From a checkpoint of a small mixture-of-experts model trained on Wikipedia: 12 layers, a softmax router.
Below are experts of layer 8 (counted from 0) of a mixture-of-experts language model. Rows are named gate (a neuron's input weights, with its number), up (a neuron's input weights, with its number), down (a neuron's output weights, with its number) and show model dimensions 0-191. Each number is 128 + 24 x the weight over its row's rms, rounded and kept within 0 to 255.
Before each expert's rows: a language model's description of what the expert responds to; "mostly gets" lists some tokens that are sent to it at least half of the time. This comes from a sample of Wikipedia text that the model never trained on.

# expert 22
Connecting words inside university and organization names (and, of, for, &) and education verbs like graduated, studied, attended.
mostly gets: " graduated", " studied", " studying", " taught", " attended", " &"
gate0 [148 150 115 101 108 156 104 158 138 124 144 134 148  98 120 150 150 113 127 112 157 132 114  95 161 173 156 109 122 130  73 109 123 140 116 134 102 100 116 158 136 142 114 120 105 111 144 139 121 122 110  64 133 144 138 122 110 118 135 137 135 127  95 133 123 168 107 147 108 108 143 159 146 163  98 119 157 122 146  93 169 136  92  97 187 131 100  62 148 139 102 167 131 147 126 147 108 134 116 133 127 132 127 144 107 136 122 118  98 102 142 116 126 135 183 137 156 119 144 177 121 116 145 122 111 166 163 112 130 142  87 127 126 155 142 113 138 141  97 148 154 113 121 122  76  74 139 134 145  76 124 151 129 163 108 166 104 137 167 157  94 121 118 112 125 128 143 131 121 137 143  95 192 131 132 113 173 141 106 122 113 145 113 112  70 159 138  98 126  72 166 112]
up0 [114 134 166 120 101 127  92 188 161  95 124 116 140  75 139 118 125 141 131 100 122 138 134 112 142  71 102 116 137 123 116 135 129 148 113  79 114 123  98 107  66 149 119  80  74 147 127 130 150 156 134 119 124 156 157 128  97 173 162 125 128 147  91 127 134 161 130 136 116 101 125 126 149 173  89 131 132 105 134 119 115 185 135  89 151 132 109 101 115 108 134 121  90 107 126 155  99 150 136 154 123 131 132 109 165 150 129 128 135 179 125 151 163 122 112 128 130  81 132 116 147 154 123 121 103 110 137 141 116 169 100 130 111 165 119  94  95 164 123 144 143 129 121 135  95 100 141 132 156 121 123 151 138 139 151 190 114 139 115 147  68 132 169 158 125 130 115 126 126 143 163 126 158 125 112 164 153 116 136 149 175 104 130 167  98 142 130 146 121  96 131  82]
down0 [150 107 143  70 152 143 144 110 117  88 118 134  94 138 141  93 150 159 127 159 112 102 113 128 132  93 121 103 121 112 137 146 120 192 145 173 116 143 126 113 113 111 131 124 153 112 120 118 104 116 107 165 123  93 145 151 140 151 111 124  49 103 109 151 107 180 157 132 174 117 119 132 104 120 119  93 128 131 109 102 116 110 153  97 107 114 122 128 123 127 158 151 132 113 111 107 117 157  98 148 153 125 132 172 129 139 112 111 109 167 149 167  96 125 128 148 149 126  94 111 109 115 109 107 172 105 135  98 126  96 142  94  94 112  98 108 128 150  96 106 156 107 115 142  98  88 153  96 110  85 102 139 123 136 181 108 161 101 117 140 169 153 128 100 136 167  78 146 153 168 126 157 118 128 135 133 121 120 138 147 140 126 179 107 122 128 168 163 160 122 106 127]

# expert 15
Commas and pipes after numbers in sports stat lines and tennis scores, like "13 carries, 86 yards" and "6–2, 2–6".
mostly gets: " 6–4,", " finished", " scored", " finishing", " aged", " among"
gate1 [ 99  99 101 146  99 119 129 145 117 110 180 134  97  97 100 124 100 131 118 129 143 111 104  96 104 140 127 113 136 137 111 108 119  85 123 135  92  93  92 101 126 146 143 167 115 125 162 110 138 145 123 130  95 134 141 126 129 169 113 128 145 145 112 137 124 108 122 133 163 147 123 151 102 110 146 147 116 130  74 115 102 148 120 167 107 166 145 125 154 124 116 142 141  86 119 127  85 154  96 156 158 111 127 129  92 127 127 160 166 124 109 140 131  97 101 104 145 109 109 138 115 137 126 123 144 137 110 113  89 118  83 189 138 112 157 127 176 154 132 157 133 152 102 126 164 140 157 140 159 143 174 129  95 116 146 125 132  89 137 145 145 102 119 149 152 156 117 132  87 139 142 140 145 166 153 170 139 187 132 106 202 152 124 144 135 130 106  72 184 171 123 135]
up1 [122 116 126 138 100 102  83 112 117 126 123 133  70 127 110 160  76 120 138 146 122  89 126 129  82 135 100 135 151 127 105 124 149 123  81 126  95 101 117 148 152 131 160 198 108 103 175 106 132 122 136 131  64 173  99 155 128 147 179 122 117 148 115 167 126 146 138 103 131 140 142 144 127 134  94 152  99 136 129 119 123 161 146 130 109 144 154 138 147 106 139 135 117 109 114 141  57 150 102  93 108 141 119 138  72 132 117 105 152 131 109 105  99 105 133  81 152 129 108 155 138 163 148 125 118 143 118 123 105 166 130 149 126 140 113 115 111 134 132 151 105 154 106 112 153 135 138 114 181 196 155  88 133 153 114 144 142  98 101 134 163  98 130 184 145 119 102 162 105 126 111 115 142 115 138 131 173 134 143 127 147 137 120 152 116 119 122  92 131 164 114 115]
down1 [149 106 135 127 108 150 167 119 119 140 148 161 126 142 111 151 165 111 127 142 115 120 149 129 103 156  90 109 146 133 161 138 139 132 128 137 127 147 124 103 137 213  82 140 156  91 133 101 141 153 154 126 175  98 103 121 145  88 128 115 134 130 140 181 108  82 120 102 165 180 137 120 101 158 171 169 104 138 123 125 141 129 124 110  98 170 115 150  92 122 145 133 116 146 131 134 121 128 135 154 131 134 110 161 107 158 102 141 154 120 143 118 165  73  94 147 141  91 116 146 143 205 148 175 126 133 112 123 119 100 127 114 109 141 125 125 136  87 131 148  98 103 155 186 146  95 133 124 141 126 106 190  97 115 142 146 107 137  98 143 110 131 165 117  97 118 107 117 128 120 124 100 136 119 134 109 133 123 164 169 118 145 110  91 102 113 148 153 127 117 129 103]

# expert 44
Pieces of people's first names and surnames, often foreign and in sports or election tables, such as Yan-nick, Hé-ctor, Pawe-ł, Roman.
mostly gets: " Roman", "poel", "ț", " Alexander", "yan", " Adrian"
gate0 [156 148 145 113 114 136 133 107 145 144 108 120 118 132 100  76 111 111 131 111 135 140 118 130 164  85 126 117 110 107 111 125 114  73 113 102 151 121 128  97 100 131 160 137 131 121  87 123 122 125 128 156 166 107 143 121  43 130 143 147 156 146 148  71 130 139 159 128 112 112 126 145 144 131 142 165 140 129 130 101 126 105 160 125  74 116 119 118  76 178 148 124 115 171 176 125 100 146 124 128 117 118 100 143 118 110 143 120 142 120 139 170 116 121 128 135 107 127 154 143 174 115 126 107 157 114 155 119 113  82 159 135 146 118 128 114 100 148 137 179 102  99  91 113 133 170 166  93 149  89 136 174 116 120 109 132 109 103 119 167 113 129 143 154 132  80 140  81 146 152 126 125 120 175 135 120 101 136 119 141 165  82 123 129  78 105 109  89 156 135 117 113]
up0 [134 150 130 137 123 127 111 169 141  95  98 111 105 100 101 140 125 138  77 114 113 142 128 129 131 124 111 117 162 158 109 111 101 125 131 114 114 134 127 103 113 162 122 153 121 134 147 168 142 111 124 100  79 129 156  96 131 148 130 102 140 107 152 132 130  96 139  91  96  90 145 173 151 114 117 173 112  88 150 163 115 131  81 141 145 131 142 108 148 129 101 142 139 122  97 111 134  92 130 126 126 111 144 119 163 143 156  96 124 163 126  98 142 144 143 156 128 120 136  94 119 106  97 147 111 147 136 144 118 132 125  65 179 198 166  91 134 130 131  85  88 109 123 124 123 130 107 134  98 130 175 108 171 157  85 101 130 139 147  88 161 133 102 146 100 116 173 135 134 124 154 118 129 131 114  91  90  80 134  87 151  90 126 124 107 121 116 178 112 104 165 112]
down0 [150 109  86 150 158 129 150 131  87 143 142 142 152 198 121 105  90 113 118 136  91 105 149 116 152 136  84 133 145 105 163 131 123 144 175  92 158 125 110 133 114  91 122 157 179 135  89 132 131 152 142 123 135 134 125 127 140 129 109 125 156 129 156 130 101 135 115 174 166 126 114 120 153 169 131 126 141 137 115 112 139 118 163 116 122 125 130 156 115 108  91 142 133 121  97 146 117 146 101 132 104 115  60 135 148 156 136 122 123 136 128 133 151  90 137  89 110 126  65 157 154 165 118  89 151  79  44 153 122 100 130 111 118  93 107 122 130 137  99 143 154 132 132 152 103 120 127  93 154 137  90 133 116 134 113 134  97 157 105 142  99 138 140  88 166 123 123  94 160  90 110 107 118 154 107 153 144 113 141 166 149 127 121 101 102 157 151 116 125 153 126 141]

# expert 48
Syllable-sized pieces inside Japanese, Indian and Chinese names and words, such as shi, gi, ri, mi in Yomiuri, Tehsil, Shisilang.
mostly gets: "shi", "dar", "gi", "shan", "umi", "zi"
gate3 [140 167 187 102 142 138 100 111  84  92 103 133 119 118 111 119 135 120 119 112 141 132  94 144 123 168 102 119 135 103 117 130 149 112 108 133 148 135  88 131 102 101 142 141 147 152 138 131 178  90 139 130 166 142 135 120 107 154 113 118 106 119 126 111 159  81 135 149 128 135 112  89 122 134 176 105  99 104 157 154  89 107 159 106 113 115 139 111 113  91 121 114 125 110 110 143  96 132 103 112 133 135 120  90 117 127 112 105 141 106 138 191  86 169 156 133 133  97 165 119 139 147 123 140  89 140 156  92 133 127  99 129 111  92  98 171  89 134 155 138 129 117 155 125 127 150 117 132 138 120 126 160 131 142 148 104 119 145 115 142 161 162 133 136 136 161 148 160 109 108  69 126 171 108 100 155 181 109 125 156  73 139 177 134 177  83 129 133 116 155 155 109]
up3 [147 156 171 138 112 140 142 101 106 130 138 108 128 151 122 107 119 121 106 100 153 107 102 165 105 144 107 103 126  75 155 127 108 106 118 131 166 105  88 125  73 110 155 111 143 127 117 109 135 109 138 117 147 154 143 139 150 138 123 129 123 121 127 118 148  82 134 117 156 137 105 136 142 143 112 109 105 142 152 125  63 102 152 121 124 116 121 127  80  79 137 122 171 146  80 136 152 117 118 126 138 158 124 129 146 121 109 150 141 109 121 171 160  91 125 137 158 103 138 149 143 143  66 124 136 162 148 104 117 100 111 120 134 109  89  97 107 174 170 131 111 158 124 109 160 124 186 149 126 148  72 115 138  94 107 102 118 155 102 108 176 145 129 103 126 169 126 125 107 109  72 128 140  81  90 138 124 109 132 133  83 115 160 102 141 125 173 121  99 129 153 123]
down3 [118 116 148 132 140 139 105 143 138 106 128 126 138 143 156 143 148 166 112 141 147 139 142  80 105 111 172 111 134 115 130 113 175 148 121 134 194 145 167 133  96 147 127 120 132 140 126  94 106 136 122  92 137 135 126 191 129  93 148  98 153 113 109 147  89 161 110 126 133 174 160  99 134 142 108 130 153 100 147 124 125 122 145 125 108 126  67 155 111 110 172 140 106 155 125 112 131 175 150 111 170 109 123 121 173  88 138  97 156 149 189 149 180 136 151  68 191 130 131 112  90 152 120 133 109 132 142 176 134  77 157 142 148 134 129 111 114 106  96 142  89 144 122 106 114 138 191 129 140 119 119 118  96 114 175 120 132 110 125 143 108 125 125  98 127 118 125 144 122 131 150 119 138 154 141 138 140 126 116 146 151 121  93 126 147 164 117 151 139 115 143 145]

# expert 20
Words that join list items or clauses, mainly and and commas, plus or, but, including, especially, as in yellow and black.
mostly gets: " or", " especially", " and", "including", " Even", " nor"
gate6 [138 118 172 106 165 121  99  94 114 137  97 123 144 117 190 179 177 105 130 124 133  85 114 154 149 132 142 148 113 153 126 143 112 121 129 134 167 109 173 140 123 122 134 140  94  80 168 146 136 134 112  76  99 157 163 136 142 121 168 105 158 162 167 107 112 110 189 144 181 140 129 114 124 116 128 157 136 134 134 133 141  94 109 113 103 136  99 128 172 107 108 155 135 127 107 121  75 156  92 142 123  98 133 154 119 123 126 115 113 117 137 133 135 143 162  59 137 136 138 128 128 118 138 152 159 130 147 112 131 105 126 110 121 153 108 151 119 106 153 141 140 142  98 118 126 109 128  96 104 146 119  89 104 115 107 104 107 109  55 121  74 127 108 135 110 144 133 119 147 138 153 135 109 145  94 107 140 133 123 142 135 129 115 156  89 135 134 148  58 128 133 107]
up6 [104 130 133 140 151 106 138 131 139  91  82 148 128 111 109 129 134 122 154 133 114  95 112 119 148 136 134 114 122 119 162 108  88  88 146 120 110 109 126  57 129 168 115 116  89 126 133  99 126 134  96 123 136 159 159  99 123 150 129 135 127 149 161 148 100 150 111 117 170 157 105 179 106 107 163 152 148 137 111 140 147 119 152  97 123 183 107 140 111 125 175 123  76  96 132  94 119 163 147 145 111 106  55 153 138 116 147 117 117 127 125 129 143 117 155 152 124 145 139 116 103 149 142 125 122 110 128 104 151 137 105  79  75 126 121 114 127 105 126 136 177 111 106 119 119 135 177 138 160 113 121 116  85 162  85 158 100 131  76 133 119  89 113  92 138 141 156 118 155 137 116 129 126  74 151 104 172 152 142 127 121 103  88 135 130 136 135 128 104 179 119 132]
down6 [173 121 153  92 116 141 156  95 120 141 171 162 124 107 137 182  76 127 170 114 102 173 135  92 107 124 146 138 118 146  82 102 132 121  89 149 180 123 130 115 139 132 137 127  97 144 124 109 129 129  93 131 118 121 131 174 103 125  82 155  97 111  75 132 122 130 119 173 115  93 126 123 154  99 162 102 130 118 120 138 131 156 116 124 147 113 160 160 143 171 119 128 133  96 186 119 102 111 102 155 133 120 103  94 146 116 137 100 151 132 141 103 120  96  97 110 162 142 131 130 109 145 144 103 134 112 141  99 165 131 108 127 124 130 113 150 157 122 135 124 140 127 102 106  89 127 135 168 150 143 119 132 126 104 180 177 181 146 151 153 146 139 140 119 137 186 115 114  99 146 133 132 139 145 204 156 141 111 115 145 158 111 120 143 138 116 151 139 163 140 127 112]

# expert 63
Consonant pieces and surname endings in Slavic, Germanic and other foreign names, like Agnies-z-ka, -ski, -ović, -ová, -borg.
mostly gets: "ić", "ska", "ović", "ń", "ski", "ová"
gate3 [133 130 118 107 118  93  78 118 131  91  96 127 104 155  98 104 132 109 122  99 121 133 155 102 117 105 131 156 117 138 103 134 124  98 113 103 169 116 167  80  91 100 163 122 183 135 139 154 127 118 154 174 170 102 142 120  71 104 123 153 161  96 125 150  96 134 135 142 119 116 106 165  84 107 184 151 127 168 144 147 115 113 116 129 132 128 142 136 119 149 124 141  97 146 127 135 111 131 102 119  96 153 104  96 144 100 105 153 119  67 125 127 158  98 113 115 116  88 136 134 188 137 152  96 143 147 148 111 160 101 108 155 103 124 150 139 163 114 102 113 112 121 149 141 107 149 136 164 121 123 141 132 101 108 114 105 103 141 146 161 137 143 113 155 141 110 135 121 102 114 122 104 160 104 121 144 146 118 143 133 169 162 126  85 124 106  88  75 144  70 110 124]
up3 [148  92 119 140  89 144 141 103 110 127 138 119 125 130 136 120 145 135 149 145 162 125 112 150 161 122 137 113 104 142 156 147 167 137 138 153 103  77 108 118 105 130 169 142 105 142 122  97 129 153 115  85 122 171 140 124 178 136 137 109 114 172 116 126 123 170 141 166 149 103 149 126 166 120 104  94 149 129 112 122  77 152 142 128 142 167 127 136 108 113 132 153 184 110 134 141 116  72 149 147 157 162  86 104 122 181 150 166 101 125 151  71 138 145 103 150 115 162 115 150  77 113 134 151 151 108 143 100  99 162 139 140 152  97 111  79 116 112 142  88  89  93 119 137 120 121  98 141 170 140  96 126 131 131 125 145 128 121 119 119 103 123 154 107  94 103 142 133 161 136 113 144 112 156 155 126 139 110 161 126  61  90 139 133 151 130 149 153 151 141 127 115]
down3 [150 152 137  78 157  91 180 108 114  82 114 127 122 128 152 169 118 141 116 143 123 120 138 144 139 153 130 172 146 114 105  90 100 116  80 128  93 146 102 134 151 109 137 120  95 132  98 159 102 149 123 169 135 105 132 115 119 111 144  94 157 103 100 127  95 133 107 189  98 130 114 121  96 147 120 134 114 134 168 107 132 131 154 142 136 112 102 151 148 158 152 129 126 139  91 149 131 124 119 106 125 126 129 142 148 133 106 137  98 151 152 136 146 100 139 111 107 158 182 161 127 177 125 137 102  90 152  74 128 118 111 132 140 111 117 111 175 144 134 101 120 142 142 158 145  99 152 137  90 124 104 112 133 142 107 104  79 112 105 118 128 160 157 168 138 136 100 156 137 106 167 107 148 106 151 121  87 177 164 135 128 108 116 134 150 132 148  73 153  99 118  74]

# expert 8
Hyphens inside compounds, codes and ISBNs, plus word-initial prefixes like re, co, non, self, and line breaks in lists.
mostly gets: " re", " co", " non", " mid", " un", " pre"
gate1 [147 117 123 126 140 151 108 140 132 151 109 127 153 139 157 149 135 108 133 152 144 122  95  92 118 142 185 131 122 127  99 123  88 117 144  92 179  86 128 129 196 133 144 119 137 167 159 128 146 163 113 118 103 102 161 123 136 101 125  90 128 179 168  99  83  93 179 149 112 144 145  86 146 119 137 129 148 107 122 152 151 113 123 146 148 108 140 131 113 112  73 172 144  86 136 107 128 116 131 166 165 116 125  83 137 160 114 119 144  90 134 112 158 124  95 112 168 112 179 118  96 149 128 120 131 115 114  95 111 141 150 162  88 138 151 113 139  92 131 110 166 166 153 148 141 129 115 128 154 140 128 125 137 129 149 135 103 145 126 156  96 172 127 135 139 154 155 124 152 130 148 124 140 171 155 142 146 173 141 161 113 118 149 126  76 146 131 145 125 106 155 104]
up1 [152 170 134 129 140 165  98 143 120 117 118 120 138 121 126 135 147 121 146 125 125 142 161 153 117 124 148 114 142 110 131 138 131 133 124 157 116 157 117 163  77 104 160 144 147 124 145 124 166 126  34 104 148 160 142 135 137 128 166 187 122 108 149 123  94 106 111 131 105 123 121 115 104 112 116 159 151 118 147 139 129 133 126  86 120 178 170 131 124 153 160 121  91 127 108 112 143 161 182 133 115 125 157 113 145 156  87 131 159 132  88 118 137  97 122 121 107  86 142 140 125 132 155 146 101 151 107 125 105 135 136 172 133 106 130  95 129 131 140 155 103 109 163 121 136 141 156 155 133 122 135 137 113 141 190 129  59 145 100 159 169 107 112  96 108 101 151 152 184 165 133 136 119 133 155 120 148 115 146 157 135 118 146 126  87 166 151 114 182 102 143 114]
down1 [149 177 103 150 152 119 116 142 198  83 124 134 111 156 103 131 103 155 115 103 139 168 176 119 106 142 145 113 161 120  55  69 117 134 137 150  82 116 156 145 125  90 113  98  82 125 147 132 140 123  99 166 136 118 153 104  88 157 159 157 122 137 160 136 148 150 122 132 102 102 131 141 140 139  98 111 120 107 117 159 124 145 171 131 142 101 135 160 115 154 144 137 130 163 142  99 164 124 130 129 120 169 113 120  89 176 113 134 158 117 119 146 157 165 115  97 105 104  92 132 100 121 142 159 108 166 126 152 158 154 140  87 169 134 127 147 128 106 109 136 163 112 121  83 145 137 123 138 117 125 143 145 112 143 134 115 133 168 113 120 120 170 125 145 153 104 180 126  96 120 116 157 109 103 113 148 149 140 153 151 133 118 148 119 121 164 140 135 110 158 117 139]

# expert 27
Short vowel-heavy pieces in the middle of foreign or rare names, like Call-i-ope, Form-ula, Mass-im-iliano.
mostly gets: " Lim", "iti", "ambigu", "e", "tu", "clu"
gate3 [136 125 132 181  98 123 101 162 117 101 113 121 128 113 141 104 161 139 112 140 114 130 131  84 107 153 134 123 135  74  61 103 156 135 142 104 105 133 140 123 102 129 164 141 165 124 156 162 143 105 166 124 126 142 136 177  97 122 145 110 132  94 118  93 101 180  91  86 169 131 149 151 122 112  82 116 102 114  72 124 135 118 148 189 151 135 139 100 131 113 107  97  73  67 120 123 141 118  99 127 101 141 163 135  89 147 117 121  89  99 105 107 138 103 137 147 135 144 161 143 139 107 109 122 144  78 127 145 135 138  96 119  71 118 131 170 142 163 128 125 137 118 126 157 142 122 142 132 109 125 116 137  87 145 129 139 133 126 146 124 162 134 142 148 120 126 127 101 121 139 120 156 131  99 118 127 143 140 102 137 107 161  85 137  87 162 170 144 106 104 127 142]
up3 [138 111 126 196 107 133  84 132 104 126 131  99 117 158 151 145 113 111 112 130 101 109 135 176  73 161 107  99 144  72 100 107 130 124 146  88 125 114 120 127 121 148 164  92 112 117 146 166 166 170 169 151 106 134 129 175 128 129 137 134  89  98 104  89 106 153 154 150 158  94 144 120 153 140  93 115 121 137 108 110 137 137  96 139 126 118 139 104 150 130 139 106 142  95 128 107 149 111  78 110 111 153 150  81 136 152 145 131 135 169  88  79 113 119 166 130  92 133 133 152 102 128 123 120 153 144  93 146 117 140  93 107  79 146 138 145 152 127 152 177 127 135 139 137 146 123 158 134 135 171 121 111 166 139 115 179 171 131 121 100 128 172 122 116 138 131 128 131 124 114 100 153 142 159 141 130 144 144  99 135 154 141  94 126  99 141 129 135  89 143 107  99]
down3 [105 107 139 145  94  84 112 133 143  98 184 146 161 136 157 132 169  96 148 134 114 120 176 130 137 120 140 118 117 135 106 105 122 105 119 103 147 125 149 161 157 100 103  76 124 123  84 138 126 169 109 105  99 120 128  93 124 104 120 141 123 138 107 129 158 119 126 152 115 124 174  87 153 108 140 119 123 110 132 132 119 101 100 118 174 142  64 107 154 176 125 120 119 120 107 115 142  95 114 163 131  87 139 167 125 145 105 106 146 134 106 128 140 170 134 119 102 134 112 115 130 137  95 149 188 169 123 115 161 128 138 164 109 115 152 132 136 116 108 142 129 131  91 182 123 156 181 126 148 100 121 149 102 108 136 160 121 140 145 133 126 148 120 131 100 150 192 126 124  97 131 134 126 122  96 116 116 104 143 121  94  96  90 111 104 164 151 127 106  98  68 158]